Below are experts of layer 8 (counted from 0) of a mixture-of-experts language model. Rows are named router (the router's row for the expert), down (a neuron's output weights, with its number) and show model dimensions 0-159. Each number is 128 + 24 x the weight over its row's rms, rounded and kept within 0 to 255. Numbers have three digits each.
After each expert's rows: "comes before" lists some tokens at least twice as common just after its tokens as in all text. This comes from a sample of Wikipedia text that the model never trained on. Tokens count by the router's weight.

# expert 186
router:142162147130110104144091120105136111120093105160118103103128132102161112160126163151089166152094142090113123154126093098105114081133136120133106109158090144115107143104163090145152134137109076089148155145103149175084132100072084131139135145152147102108140129099112162152131146097137139100115122130111153140143114119107157133133104102122133162113155135085108139142130131111106071156108088139103157117125133128104125129089081123101150106117133077138109154133103141123149151141178115
down0:149119114140125138113115153150120108178112115133099094110114128103121107154119157183127147119149102094159147141126103088188146099138119096134149172141159110141141137114147115135147117143128129135120172115140141108123120107171105142136154154139159095105123068073154127098135160134157135134107084151120105141161116117089100107132148110152122091118136098129156181156151184113152103122075151106103118111143122123122123134094123142130123110103134147108135147128068130150105077170150110
down1:099085139100135139155138127106164138130167158126092146163148118133121113124151152141149145145125093103139081092162131119131099121120156152130131141115163153153111120177122124076136125134133112111156125140121140082096091071073138114147147222131144128153124171117130111093125100100107114100158121133121115084123152135133137147115128101148115169106114115098142090125114142119162123123145121117137073143125128110121134091128095135130112153131094124161115130155135156119093186122112158
down2:118136119138113139099133102138131114112131126136113140095127125169139089125149148137151154148131167111137132152134143113112093134124095109157150167178129143116148171149137103155130110135113058100191133162156095116149156084125123104148095125122074133122134141152122120152102113112120154070155100126111107076128132153112157139106109120171154171133147121134114095144085135058147122159151128135170084089144125143120086163099122129111126089133128131104132143087124136117130110115122123
down3:147102164129092137141103127120099157121125127109146124072130141105128162117119140123103152089117174120124118100104100136191087146134171194156142135147116091133144148139175117075114140150101119122147126107088084131153118138114112151107154123114162144058118130143135133109133133162141153145131112155165160129132148104181116168155108101121127128122086166081147170160124098131146127095133127098087100130132127109132143120092117122130103121115148127118089133164137156133135132116118129
down4:083098159106146133141159139161164138132147125127123171128164161170129111157179123109106176122120137108157106144124111135137112147113120113148108091092155164142125143112127124122072116143122125150163123115138115107135127148142130132140142162073132135138093130109163063144135152118073112110124159106095129136107125084125130132150107085168135148144129192096118124149125134151129116173148139143156154109147165176127079154113124113157150110161129109116117133104088096105163127144121115
down5:124111136114127102135067107124124116111151126140171102091103148088116140108136145086116170096145126128116172150119135125122162106161149119142131136113138142162129137130125139110142146092137141143102109152129107178104155142119126141146165144139110143207106143109153125152113131137094130140128133109081095149161121138095169170112113159096077124130091129135150120122123112152125120130122158100143092145133109159155111129131109128095054145113133135166144123145077131069129162173117108
comes before: " ", " |", " —;", " —", " |\n", " ("

# expert 152
router:118151127128146170190079172078123164152148107104158154126136125175158143073149127139139137105082136101130122111163092135146114134119147131095124130134104131056118139114139159135178093105138134111151080099136112107092127146075144108151157166089165127119163123115113107141126093118142124104127140103123134132107129124116135145146103120172119155143141142124106086140080161134111141140127129138078125110124132109074115162114134134100121163103155112151125114126140146128137112116140151
down0:123145146143188126144171096140123098147082164131122083121129170115100113134118126104134120099100147128154143101123174115077154145129128161125094071096094163110154123103171160117147147132135123111142088120109108149113133144172138118121119105123087147115107118152154150116121131104085132131142152121109108106155130186144116166169169093116096127122129124096122100159100118132128145116131094109148103129084142109109112116139146149135121097068136138128153104164121103122109085163137138
down1:142140099182131115084106150122133144132122117117104145147134150105113153130126152149145108099128148095041133130131159112090131123155108168153135088149131122099092118140110095125097150139131159131085123116117078159125156134162163087109114122132099100088122133145127121102143111155158130138120119149114148145163148125113155171116126139081177090090111136106091155134150135148161111137140147158184140140089121146115151140162110119143165133170078149107139130116135124088114132137131116
down2:134167085126123146135109143140131142127139097082106126144107092101153108090110089105125151149099128117161105096147152143150145138129143136114167172137099165116127146112119180114124148117121141142134145091124121133095143148165083125147140145123202123113131143118146127114121142140146132143152146172122129109112159129131106156125075076152126134158109128154062114134161083119108110111085129095089155117122098139130123116156151121117085088133125129125153115193085116151124097103112135
down3:078150126146141123132142124126126120091107135148128100144096132112114190118112120112098123118158144151119131102149142159114118098088118143126116119137155116135098083099149130196111133101106146145069102088154129143122143144098130138133141145108088170111127110120148128157176135128148177158130134156146119117110162130101153147106133073092165086054113129143122143115132115150070145094135156124155147136100135139173162106137154133159131114095118128175123141121139136128147125164126135
down4:144126156108180091142149137143091158125063116120107129137150135122086135126091144147176101097136108143109063148138123136125139137118142159142123138121122115119132100130131127100138141112156102159093128132122098137115096133108088110169136154155096157077142073122181161133110130116112094112118179141094141145131155134086130143104135171121169154089112163130125129115129134156144098119103125102088158133105141157163076121150141104147159147128135113154097132130096117141087136132144145
down5:121170060121134116149140161117141128159084141134141143115145112132084082116125106151121135156108130124103175147129138098142130139105145100131130111156155092131095107103152152143115140116144088073141137163141140140124124128143125126093102103129156082156162119148115132120130096141134138117121109165088106141088134134091108140117174115164146126091129160132159173170153149128137108151084130129121112109135156156144158111121126099152137143172116123094093128088107150158141120051115116
comes before: ",", " |", " (", "'s", "\n", " was"

# expert 162
router:093137113126115164144106162131141116149109134110096164132100136168137140114125123139151137125088144141103101117168125114167103137138136112106149116166172144144154183149104135187154149106165087114155145081095163138125120116151160091128145134086134108126124147119105128127130144154142115127094125118109151100100111142135141077111102133160076110105119132180093141105112138113182068128074102129116117143137153159131123117133121106125111104118140145140147082102157112164124122135096097
down0:129127094103140119128126129146121122132098173123118185122071110186157100114127111143144133090090135095100124128133095144152120091168118127100133153114163112131125118154146140137147095151159122076106108086104115138154167121145081136134119135173107124146094173084095125088127129118124129130163161105106144159142099149143097107118110113121143130102125143125127168122122121124166098139085119103146128186117115129151070163146098147140113139093148135107152104113117096128113122123161099
down1:137088140130149157128108129155136139145084110089151139138133097096090136128120137129132132132144111151097110139106095062108105126115189179130111132144080178178098117167151134111099142143119139143112116155153145122127081135110074115132142092106132120148153138165116080112159103153110145155127132116135147127103116131116100137139111120141144093146160138190103104104113110118117103173126125141124156145081124077150107166134082134141121115123085119115118127136151138142132126096140089
down2:133157132140130136145111078143132150150123073126137067118133146098118093142172111169158110139119084114123116161140124140149108133129135098102145104146142104093150113111106141102151132144148135107142187160149142189107133095120058122102124127149125116110126147075112139120100103096150114101115133127133119100169126106134134193132153140140168150134126109134090166172103116118095132161152111099137122126159172162122118089129164144119135113140147145103109137130152107109139121088123121
down3:163137161109089099121137154148136109119171134137141100159115155144129100128172097132165107140113105117133141133131108132131119116121116101141139105144118136120174130096142099150084117119092146087117158148087142116139143175113148116083171122096136128116179147117113181159117116052150156146152121125101086091153135115141110127146153113127120113105142147129150103130101131105121161073111113144145124148119147134130154146093108048116133098125115131136097151155115119165175134140123107
down4:118154081105138104131146136118137097152161126159145072143149112148198173147132115159123116068124162097153130125123151168107128105074159161100156164148155094129124134139127134117126126117115128102121091148082135111145122085129091107128111103113148119149144148116146159144110167144122102079121136131086105165134125136120172110113150122086163130125136093162108115153154140143114171122129105113139131124148100087168103109143167103110130131157133083122105131126123117140137115097145102
down5:139129120143091106103167114146132104170161130128143093128101100108162134131130131121097109180131155150135157128100097113123142089106111130160084137107119157172132145133143111135146082152117136091114102107129094125156116138139136113124138140167118138125153147118095154092125103135148164128165156150122099079147155108092153147167129115108139169152113120113166123102114158106148126169158159139155091123149095144145108137128079116137091117060128117182136135146125131100154151126116177
comes before: " of", "\n", ",", " and", " in", " ("

# expert 38
router:175161144130146125123124096084074121124168167143109141151110132090138125158139124118130133092143117102105129087156105123107126135131088126155118088130104130143153147134141128138118099105116115119156100175137141099137114145159117122101130118138149160116108111083114097140112093120170115127123114121119101150133098188149099119134087129103147122126088149124110148113144096170131106174136139118165115138063155080157144101122132144114113159047098121170106159112147127143144137122112112
down0:137187100098128134088143153147144156148169110157116098156110135113128157118098156128136146150118145171160097111116143138100105123085137116091115113086131136151133091109139088125113139186070158077113129078160115145100121116129163093114138161089128145150147107139128159138111120159114117136111123115093130138102178109145126136151120127164120117133085128079125110116128088131139174141115143110096119127145176134117067154093151120144122138116104101098137111136122128139105136135149104
down1:138123159155129173066089119190119135142096141151086123141167122149145095177128147141115106164122121114117130116107146082132084116130112130127146118140104144132128120125143122119136165124118144104106120108087113087098116105108112121153183129154142120110147132128135133171088133140130132101122185166140119182084137142137100093096075122128151117158143149144111140154129122079124140152128129127102132169138143115143108122083131132146122101095123134142093161139125114127153078163125079
down2:108139121146221128108148122142136130105100132138113125126117114130128176142141132092111168128089173096165110137123138165101113123113163130157109104119160133155163136121137139107122093123132140102112091109136096135138124112084104121102151150118104155126117146113159106139105116130108113134130137123151163105117117155194136124126102136164107104123136188145113130134070178131150092152138155168106146124114148086120121133106116187145146136094149098094177170133113134126109104119128127
down3:166108133089113152112138095157115125150137104117101144155132123141127127152152165114124116120159099102165128141113106099147120126152186084130104139143141118116130141135139128146102114105109104123146158113101156121165144208147110143088111139177100090155113139137147119124172106092137147116116109115148099151106111112065096126144158144105136133102070129092111118085138130157146106139108107130174158116102167120129144118150136124120122134195153127150127096131115116106087157115122160
down4:157090159134147124143125134161141136104144121122112116179142118145118171120170163122122120106135110122144165128090124126150126136092124107116110156143150134113117118112115073103090153112130155170126158099161138128136107141100042143076135138063141130151087127156166102149097111095137115135138129130171076159148104080107130123123123129141114124146095158116126144125125184132164101125150120173128176112150108101096115139112120106118109172140135132165128130138139141126124100123133148
down5:160131153071147122156152123126154157102121142123147134089095118158112103102091138148156140104178132163110137153150145149118074137105120138114158105128134151098172139127124160098145106093103119132105097150135084160103131157155125116136095153144111126139150150102140136100148126142113160133098095132135143114141167147093084134143110154156130133136166141142139126128138114100139201112171176151118104071106108131122147146152128123160145107130099104132145075110143120106143111086146099
comes before: "|", "-", "The", "==", "===", "In"

# expert 132
router:166106101083136107134080144170128132127128114126117090098166134120103106104143117091167137110114111120130116149136111125097095100133132118103145102124168153127150093117167119152140107152147126118156142152143104174156128118126131135141162142131120122130137158102146111084121116123116156089116135127160098155112111080152112140177134130105169107126105154105167140098135166137170117148107132128123097071116164133144143184076125124130097120161134152119129083150087167167150163127160128
down0:126179140086123172096121148134131144172091166124152141134090124127109109132159129134120171155106139125158148129161129110134147103115145132120157117155141106133135116113126161103147106133114138136185151158137106139137100149149077104139086165092054134095117127118135150122144140095120145102120091156139151126119106123181119127156132114115169077141097138152107152146130100121128112156140134112163108148102114168088132172119127144186130143173119116123158103162116131170153111127129110
down1:132075125169164114134111080105131121164130159115153185171146114089130123110104130161143109149113118117075156147095101158108101080095125114122130111118102108148126120132119117121122088128162125120132148122141106133167174147089130178097127107167117116113127143137135142142110129138141166142147155155160154151137110173123129146111183148157100128143170131154119163117123097151139135135151144128146123141141147146158153159198102075084101143113133130113115132137120152142124125132095150
down2:111111125127102174121133109105134142154126145111166114117109100124180132136081120145089120098141148098105081122132134077086176078180132136122094146131124123112129153121107136131134113142125116124132123113112108109089147142125106129137143138116123088131157117115146073152118127136110117119158113122104132135158206121168181105112115155124125120168145110087093155129148120165139147139160131103160174129171131133108172103115141145119109155146127126128087164099142096154127156121091156
down3:152063157110118123152120149086110115151168128154115072142130159133124117112134131097121130122119118148137126119112142079168119083146128142134194162126073123119128094180139119109141118145094137125135102095097147143121110145111147139182151116125143158142175146138110108141085084124136149116102139131157120114115176148155136148131135096142109150121162125093120186093126141137110147135144140150132145098095169137120101122139109137073104138120124133131128100124127135125107185077128125
down4:139089121115155141123177106108135088128123128140128127154088097135087127129142095131147147160118150139147116099081128127125151108127146163172121084100125139133127148126090120155135106171101097118120124118109129130126132177141167092152179136107131132135109110096150101098113160154079094153110105147176122134138157145142146128122089120135163146145158136163091118132112154139109084118133112124095112093131152102089178097104118145159179154109120088141128161144136162119089155101134121
down5:112144142144105117133144097176104069151139137105104179163134083146134144141134103153081138145118134101125059154125107076122162133107134130101116126138116103169127140149119144124130104135124131155135119127055111152135112141106167097121108137121122178099115122134138139095140077105080131123056157091133124101125111125076132161102137073163135123120144156124113134117135117127108162088136118129152118116109139140113133112178110101125126144135141149129152140146129122090124130145106113
comes before: " ", "%", " were", " of", " household", " and"

# expert 126
router:113097136119132129105112116150119170085141176135119126139123150115104123053173128122165159112096133147160121113178145165131100128110143099110111112088141108135127087104120120110110114153143150126117136102158124144154091130162108166090154139157143132149160156136123136144149104125113149138123111092158100151141135108135125114149078167127123098145111153124148145098084135131187070131127144114104092081146172148158112101149142130162080141130127150119156159117116122145145129158143144
down0:137148149127138153131126152106062151163158076127163134080094127099150133103109122103095141114130178144145164153115122139134150153100140099101135140125114103128142136154124177152088173117147151119147137148132117104143124139128090099141115122110156104144095140108126108127121101099162079124103146083111130148122122121161134143106126127137163140126146104184130121102138139096127119134156136106117081168115116094111092117121143134152176126129127112116100159147107099058083100172129120
down1:101089129118082113113113121119118145116134152129184113127119089153147089130105116124087115106094124115162186091111142096147127121106100127085157107123124104112165107133134142056156094150136133158141149136172102135177146127145105135100150073149157100107139147099079137140145149106155141139109130099153118097116126149115117140149106148117141118108136128156149153125159171119116130132092085125163178155124160139133128108148124149103115125131170115081116115146168160128141111130111112
down2:088094125126128161115146145133100167132101122127182118154098136120117107161139126126149113136130076132088099131173149123146113101152104119115111131155169149132129110116099105142201136087145095069139108125096114184132115144093149135116099149150137135116126138123115126104094135163120081138149137126101140167126155116143134116108129119137122108126145157179173135116102150088119144109170092147078131126152094121124135110109122097152093070145148122146098138113131158140109144168133125
down3:147136127102109122090070136102110119125176112116159122131164167146101144089127130136103114107144145136135130122131120158145109137120141141131144174133132119129070116123093152112123129105112122086158130135131136127097107144075096154151134172118137142127176164167148127127083098158117101110163077139051112149115088087086121137113152125117157144130164139148115180118085139134136121124138127120106146099104128126127125143140144105139099148111086124091093173154103113146161122131135146
down4:133132109132148134119139129134099118149114154145148109149149121106153119091157120149127121142138156062131130138110136103080164141110142126145111094080140111153111119109151149146115114109160104160095163089133136111126181134111075154150124105129095180141137121177096170130129116106122162146143135104127137122146137187111169160167140157106124137136064142079104159136158152150106142118092109134162133143159143101130140131138115145112156147102077120151125171134145097114135119161103129
down5:158134120162103169117086084094164131113096106105126172076103162129099126121108107163123163093126139118106125143090127098125120102129137135098139138077175126112130109121145140108116130109139134128134125063151119120161144123128139115085149141163164114117176149127147180138178071100102114128123109129136136125102127109146131126109145113139095089158144175116109128156056120158166153118131143099117159111109122124125148126114137139119139143125179140106104131089126155107128114116114147
comes before: ".", " |", "%", ",", ";", " km"

# expert 82
router:112140121096109169145123093154136149092127073162108123176172144162108082180136102102155165138079110123113110130163116124157140129115144177093109091163113139140128108114122107109112170119137152156156067127125146159099118151132112119123100136115132124157136113164101137134129150111163128127095135166176147129144143166102114134127116104122140082105126144106116110163110152119109106170146155100120156111158130116154113132124105135140134106105073165110149139099120159140153133115156117
down0:152124147130147138165161108123125166134118169126100125187185101106124122149174102101113157152151133108152101101150141126116124098105121142116147139107157134177135100108087136125136130157094122125106145132162122076119103105117115127125132156095135113159103120140152132126144127128094051166122158113112090102127153147140135166149133134112195133161112144134114151131101118120080150163130079094093127159127160090117078124111124116111122130121122102109111118088106135162122132112114141
down1:131132118135140213113123155103095078123134151142107122133146193119136120132129202129159118143106090147089091108120112106110161140176093119137120103135124128142083124119138146145169126111087117128149129106103131105136150133140140174139097135158160122129139168201143145127149127125115114113130141150088143092136098119127118143131091169134102121107098129109148123138104133125105149122139111120103085140160109137139157112106095119170129138093149150089116136107164109117136133104114166
down2:136144141161138131091150175169134162167103156091113124141102143079113126146128150130146141120122141149149100108154127092133155119122141123097133113136163138116107111145144052145108146108119144137080119130134126136147135132113111152112103111092131102092089107139150143105151120105142161157164104128157115119166106134122145168135103131090117146130124113106165082139128106110154134111129142111152141056129125093130110092093107117047102123111100117139095137165129152171101128126114155
down3:142139129120130120146143111124129132174116137144144099119100067142104084173157119141141141110134145136064176105088138136146106120148150116109187128172122131127127143144153154130127136120121123128095137149117174151146154122120111143153124114144178105074135117157134150122129140099154154158083142107114148163134123147132088131144134120127144149114085113119171164120103161121150127072108100137095130102092143160156131119148182141129181154171135149146162149164141158112134132124152132
down4:115123151136122145094117138125145126135169068103122161105141139146165112155110164172121127107117130130127130088100107109171121121146095106115165142180102106119145168166103144128165126119116085113179088129124109121120161121154100153085091148122159111143162134103132131142173117085150155108146146121140129092142126115116157152091102111172092154111113062154114113121179112167122111068145140140139135132120151143127157122161117135122145102163142131120107110138141114117115101133126141
down5:165147159135134113137107149165090120118108121100084161121171100079115179152142179120145144055146160117127119116148157140125099094124151158152102134113139088095130130140122159141096124123109103155105137162146110142119139093132139154146144090100095128111184122166098147092123155131175117155165144128139142122176120115117106135091123143111133158174172125167154154114155111151146151088139130138133116138143174147144148145114167116122128161113120129132137142138126148096142117123125118
comes before: " ", " —", " W", " P", " S", " %"

# expert 110
router:117132127073095113105139141097149132122139117094103163127132114099136126100120135115164140127088141100230114140164113136120128135147141132146135139127099101143152099093145101155110121153125123153110108122120123153152120155104105154093157147149152121108123138147087110120147111116108189107124141127119135153137162112136116162150065129124107139112126108118148147155105146144148086111101100155135104119103142134101090124086146162158148096124140155072159112152103108144106164171134166
down0:136119131143115110144105101091150126122133104139109159104113116079145150161151128169103165095128110139129160153118114080131149113136098137114161127125109139159141132112078111122094084146153122145109143107137129093140098133146120161105162165145123093156119113103160113140123125133140082141094150109126142167151144194147114095147170085096136135136087143071134139092114116139148149089083128115122126136142107087119136126113082086114098129146117094085134126174144150128120097119101142
down1:140105146136105138144120152156152123120101150095134117129139074114104108173135126151147153086121118128136108155118070072108099138143153126101140142149110091121130128186126121097113106101143118088165105102138143115081154116113177169099095126110080152146114124121122082084077138156125151194124108145123114143109086134127126113130110143143102129128095125155116120122124114144113097167108114126150160100116132132098151107139143141105144136163096114139135149135092143148139140085139077
down2:157110091141123145128118096096133101137116099146117112123138145147119143103136134097119182124132116166128136155097082129115173126110130151148112093141126121165134088180095088113123084138107142186105105135138116159109139157125089176089086144124101138123172162101110153084144106125113150161165133127153125094130124171093098164101129122122153138157127097120125129174118119116149145090093127108160155130113085121104178140135099120107157134125136094134126137097134103124136122130102160
down3:099139131121115118129149138179135130127165167156132135114112146116088079126112104122077132120141102083121111164127163128158120090123106162134151109144137159142152078110146114088128074130114162110101153150119092084130108111121103106102150142112090115136122168137085132129129125131129129112135133097087133146108143152174097112141113118110137154167090134144134108091127121160110126083126167120138104135136120165164087140152132142126144106150163076127103155199116147140124128136158106
down4:088127159152121163135101119173129148120092113127125091134149118123123124112122170098139113168100117041130136169114161145103107115159123159143134107141118111121077114145113176105146147137137137143171119129159116109175113121091109130102147105138124127130084120136116119106146096126133161153152162124124149125113117144124149135136113119126143163096154106168166142150151101133102130146140132164113083132135106096098093158114151097132141140094097106147100164152135097111188156164156114
down5:133108141135179110158101119132133173133131096094140128139133083109126134116144124110127099134100122145141094121109122091118127106153069130144129149147137078142103122142113098109123138076127119129155101107095111112126134157113158177134113109047078118103130130173139123126112110099098151141161138130135130133132126110108202136104164094140115086121166105131083124130130161138126107125152125136145169096119130119124118134131101126141138110136112103156161118125106211162114136115101114
comes before: " |", " |\n", ";", "–", ".", "%"

# expert 49
router:129114146084104125143138097137163157105121088145126142108136137139156088156119094089138171145108140098140137127173084152144123131148152138102123118134128080118130128115133097131110143162134098143142067155177113161124119135128113142155110152134119119126147140144120162095119111117100174132128149169108163135136148154149124179113060123104150101120124112112128146156099152104149128175146140105161154106128180174129110084106120161141143136135131130072142107154111176145137162139130122
down0:122159134149133133126111109160079122120107090120116123102151145103107122120093158106160148123129133136156142114112144157091138097130132122138156153123140120131115144169139165163146139148125066138122137160144104104158142144121106114159138097150173111139169155102141141108124096123153125085072147079112101145115157161132146115157173134111139140118144128091136151157134104161121142137121139139143122045154150129169141164116153125197123125144150130104149093110173111133138143154157163
down1:167105148133141095139141149119078141176122098097095106107102153132104138145112167128153140098139148113203102101154097090133090125136111138109130174151112148136134117059134138135147118114150135107128096146116158117146095185152091166105118102144135142153145129130145129154157090088137089129125114127125136114116141172062159139104158139127119121094140122147118106132116105135125190136136109106128112135138104124118118148106130137101092156139087104163103143134177132118131136120136116
down2:133129103103095153113146099103136093104098115110192113083115149145082070148148104123140143125079139099043121106156136099129149129089153115093122103120170127123129128132107166121125128141144161128096149115155128148114114107129139139129102119176132140102135145143144156143134145125113104160142111149158107203119121142129139113135111153124145124151132124155129123131084071136102154148128151099150132127125113120086136169137149173157127123105115094142135091114113136094160103111142143
down3:148122123158171091132146154133111096126104111105126106099097107137152182127120156154115177147155115134151114181089140128102186122113145102130161144092131180126127139123149157137145117122152153145132152117134127113127176174125126131090137101117126140117158139118121157148148120127128138104137081126106124076121149092110141174161163172128162108124090161100143127128122152147143148119162131140156136171149138151119132107138165105132103114137108120153113103104122056145139072137114127
down4:115147115137123146081141105148164144116120144146123164145101111117123124146171088135136160180112162129094126122123135119096118089104139111108114128085119126139136126139126148136159075138148168155087110128144151106116095129114157145091099075151107115086120127135129143140104150146101131142151152141132149139107131198162111167184100124119108118094150131115083105077116129105118164142131130108145152095133118156112147135178152089128190122142130134125168117120111122133084097120138146
down5:182103134152147085094113181099119096128166141071138113103124160136115163128109112124137116085147117155221142122147133153175134110124115108112170162129120152129148136102127098130132115160131147140117114150146155132129135187147081138155137151093176146142143138100118111097089115085141095107138103151109106114156112157114146147126135120131130112121143117109130114124143094150168142103120172109146112102158162099152111119084149137107096133128099136150101128138106131149110136124122123
comes before: " ", " —", " −", " +", " .", " Green"

# expert 107
router:164133064137159116124134110184140120133115102114126130125121123137102179076137097115139133173100111114110136110101148108130116179100175090127126150140133152130135065154145108116157121109155172137148116119136162109157135084113163110088111099105127120125141160108161123117122119108160090098142160177088098164092119137132115102127128108089122118124125099116119127101150094120108143154158085112127128159155132162137123116089145092146126130137101118131077126134100143126120127130085143
down0:112127135107137137126110091128117137118149128121153107167098128144122127167159138186103094058101143094085139132113147097110087161141115123144102145153145129142159158115146141104137142142125128131142106126164109173127096125153090158150137123150160144099103123150141147137099137106094113176105141111136146145114113130135111141101087153105125107076095111118137112133157187150122157185163108155116144143157087121143094105140133147130138172132144132142115129170129134145125182151076140
down1:161167165132094082112103170082147132140112123093110176097133119136151115139118128157129136133134110148167124109119108142124145126103122129123164108121132107116073136149181121127142130108129108121145165129151167102112164097156110116134123143136091101149182166112072135133139166122108169094137135135111111102165172115136178145146163139139141133107162104166110108137152132155137101126102135137115106121089131085141127133139137089132113100161076091128137173103137122112128151156141152
down2:157132095129125115148129097132154140131123125116138130122100130131094147126099139101139177136123092118123124094126131139129158135124138097127140102149106125154122144121107116145105084137118115133111150121177134151070148142113081146135143076113161141090141155133170190121095124154123137167127117149153107125120127152151112109114134129103155157143160156115139154148122102190162121172142172107119132213161120113126161152099157128133143104130178129123170167162163129141165106122138143
down3:153105127130157114121130133116117131121129127160126085101141124118119173104109175102188147129122122079127110130103125131120113145125170097140129134146141145160111125109078098134106124106121101136140189145159143093106106189138098114119150085093112149174102135135176148119101107134100140139123051118131136118174127138120140127101124139157151139115111114090127102153092138146154100087087123142147126100111117069125136124119108107162093158127162137128112095109109110149164134118142135
down4:102144116120150146108104102146093163108127123150125161140089176101162105146097160152175155134143136170136108162152115096110109131121144151118156069145104155132117151086174146142117127132095138124159101100116101156151128126126145135149157109165139140113122118126122146081120109116140131095142170111117098096141109135186147141155108105163114137130119141070143153148119113141152114129110096156090123127116151104104137164084122178130137111157110101104094173108154134123125156164105126
down5:101133151094166112127136102140163184134136182126144177119112128153119139107110144147125136102154145167131087161137128122153103101121091083147108093137091124131109127149110143123112181089133082100148082154155136082146093062111121150121099125120127148135096191129132104147126140107152141136123151109133144094115132134153079170162130137107156104115119124148111140107069150123097137146163126133122116156107122154136140153112123129084134137142130132095138116132136128130169159114125151
comes before: "-", "ick", "able", "mier", "ext", "ouch"

# expert 139
router:089116108076116100135125115113088130110130154100128125150118141126143158089160138144171092139106104109149115109113130115145156132159119112139100112087083099149139103128082158093142115140079148100113144100149149129137081126117117126095107129163161098099161107111109111144156074157111111128138136137184116122137164123174127109137122196160127123136133095139128098140108112114167100124113128131116135182172101131146126097133125140131161180099138161113150154132133109144144093114141128
down0:099149139118110125106102144126094117133157112108122114097130120128170116119153143109150142140158110097158119145129122124139150116159134137141161107134128118111157129170079126089134144103106117139157141147140111121087132152141054142110132148176166107147129114162114113118092108081068161154115129102084142076135150098132144117138169139149096139157113131153118103118118142152108113085125107087091131143121119162151131175115159109175146114134179102141117101120150135171147110134116081
down1:140128125095166154170116145125117104112118118123130145167170146140146108168121110143134142125105116127161132133088092122173148162159135076118126105138111117101089141109121150188132096150108142138105133123116118123159036130106119131136155132152119133102126111157154109138135115159176143099175139141134133148053097161093161089145122111098123111146136132161075136148134169127109150128109142123162123111150091100118144097145128140135136155089119091119141149152128120132147117127108118
down2:121082145149116119108156127157131110163116097151141132147147147121145166106166136106131150154130173165105103140150102115135113109106096122103128099107124152162158103120107155152166125121108153133064178146132150141165177134147151143101110168156153162130170099142127144137140114188123115123152118104126105123147123139122132131108155118131135121126184155124096113109122125131184144129140124112080141117137127149196105094139176151106174107088110112154121138148130100101101127123140148
down3:110156185092103131129143095140081078111116139119107110158117162141102134117139114129166137123108128130079113117135150163138109103139135086122114112138090109125152166179159134140117093173103139133109150120089138136158145138141120150119135105113149171112116157078089146159120105136181104153098149155138112126119091152114112107104120102123116112119133080175120139116089117124102174134164118103099133146111119133175128118159146090145070094119130143140168134120133100141136121141107119
down4:134158138129068130133149132130145112155130115141137113118119108139143095150114163132110100167114171104122135108088102137168141125131108114155179172133136162164170183078198159121125143113118137134118143185110147106170115143136115124170142125109141128146093105091114118107137159114096113147090126086106088112117101125143140163136080141139134118116106119114120113134142180153076136112128166158112141115104124107156105123109109135150125136097122158136133146119094103139142137090159112
down5:111118146129159135137137169132102106081119114083111140144128104130115116110170130113155156138149179152091130138151154143127069104102137161091083133155113130126104116109123158144159134105155128148112147104130133140125148143113138124145111134124134112117113117125144091087151115126126092133141083115154156170158147183136129130123138149167139180167135111132114109097127112156110154158112148128168139092146133139109099163116162094075172102135153110184142151119117143090101149148122179
comes before: ",", " |", "–", ".", ")\n", "\n"

# expert 96
router:113121097149106181116095169120135151139123151118144165163108124125124190094105136114136136111082130108126097114130146119105101137115128168125146122131129133126127132117085147155171118092135143091142132120133110121116107128131150124148131145088180145094143147125103162095105124165148095148122148133185129127122116139140162136102115084143127161082113146123083116117116129162133117129105119147061141098129147096079134154135128082097160139138089117155117078106170131140139078113151149
down0:113141115119145169139159150102098153153095151132126143114138140177128126123131142148148134159107134104095111149123133144136145139110082103155126111156149139124125103162133136135118134093157094141071165104115148094182160072118104154138147144139106114112138093158142155105081151118120105138119138130123116153129146159130112108116139147160137112115140176095100124149099136177046093130086165155142118125115117128140155144172111150154158111121154102104111163108117103122101179131118112
down1:143162125131135136152086124089179105163091129118162120072121169131114113144132086141172108139130124054122129107140089113136097140144121166097125132112146145131128133169139115129090120124123116161162183140140138080143149147151162152105131119111103103113125118093150141160138140093178114113132145133120147124142090111161100125093087142128123138138071130117095102151135137115138129112113142143163121160106116167151148133126125073120114139136124083130115155121111118143116085156085146
down2:117090104165125145119141110105128104139119111124148120078160088175160103120107065132151146139122131161157130147073086118113185116154109127130125129136105119154139127155121136133123159132164140132142129100083127138145094120174117091096149100173107116103113147101159157077141128131118143076152160149142105117149137125092142103159131130145110092126100162130143145136124098126158127132119114158139119132157136071093115143172162181122113118130111119134113165165116108134112096136131147
down3:143128097105117101131118158109145127115130122176151167139157141170120112139117136159153126124094125135156171127103116108177108114108087135141119112124152142104154152118074121195132106120139127170116126164183098164118122116151117116090092149086155148143110068129134153085132142129128143122136133116097139137116141146154124125135138128135133103120126134109141161100123147124073116095128099090085135131148146108135133106134106176096156166139147154161119122111120105089060096118106106
down4:144144164131106175137118159141122153129087136097164098162140128117106145154145128124133142108110136135141128133120144121133123133138175127134140129109095127084146111163084158123146092123157134142148129121139135123104126089122082108100129137161150126123179113133100119163129124121115125143145101088134124098093129114098179126140179111122148103131134096119133140128129157165086122112126139113131170103108119105118100092105102111174142118123058074134213078168123123130150149161115132
down5:113116118140118122125147138111128140154157169134159154126119097125108142132120077099139121157101127186168117104116172106133109146160134139131125148130131132133135120071094114135127156101125172121154155151090148161134154124123111090103089114067156193082145124172127126118119137147101111133083130139128165096121160129177163097073172142128114147120112126131107095139130127129118120142111120109139101134116152112162165142091133135096144115153117096148135066118141112162123144110136156
comes before: ",", "\n", " |", " (", ".", ".\n\n"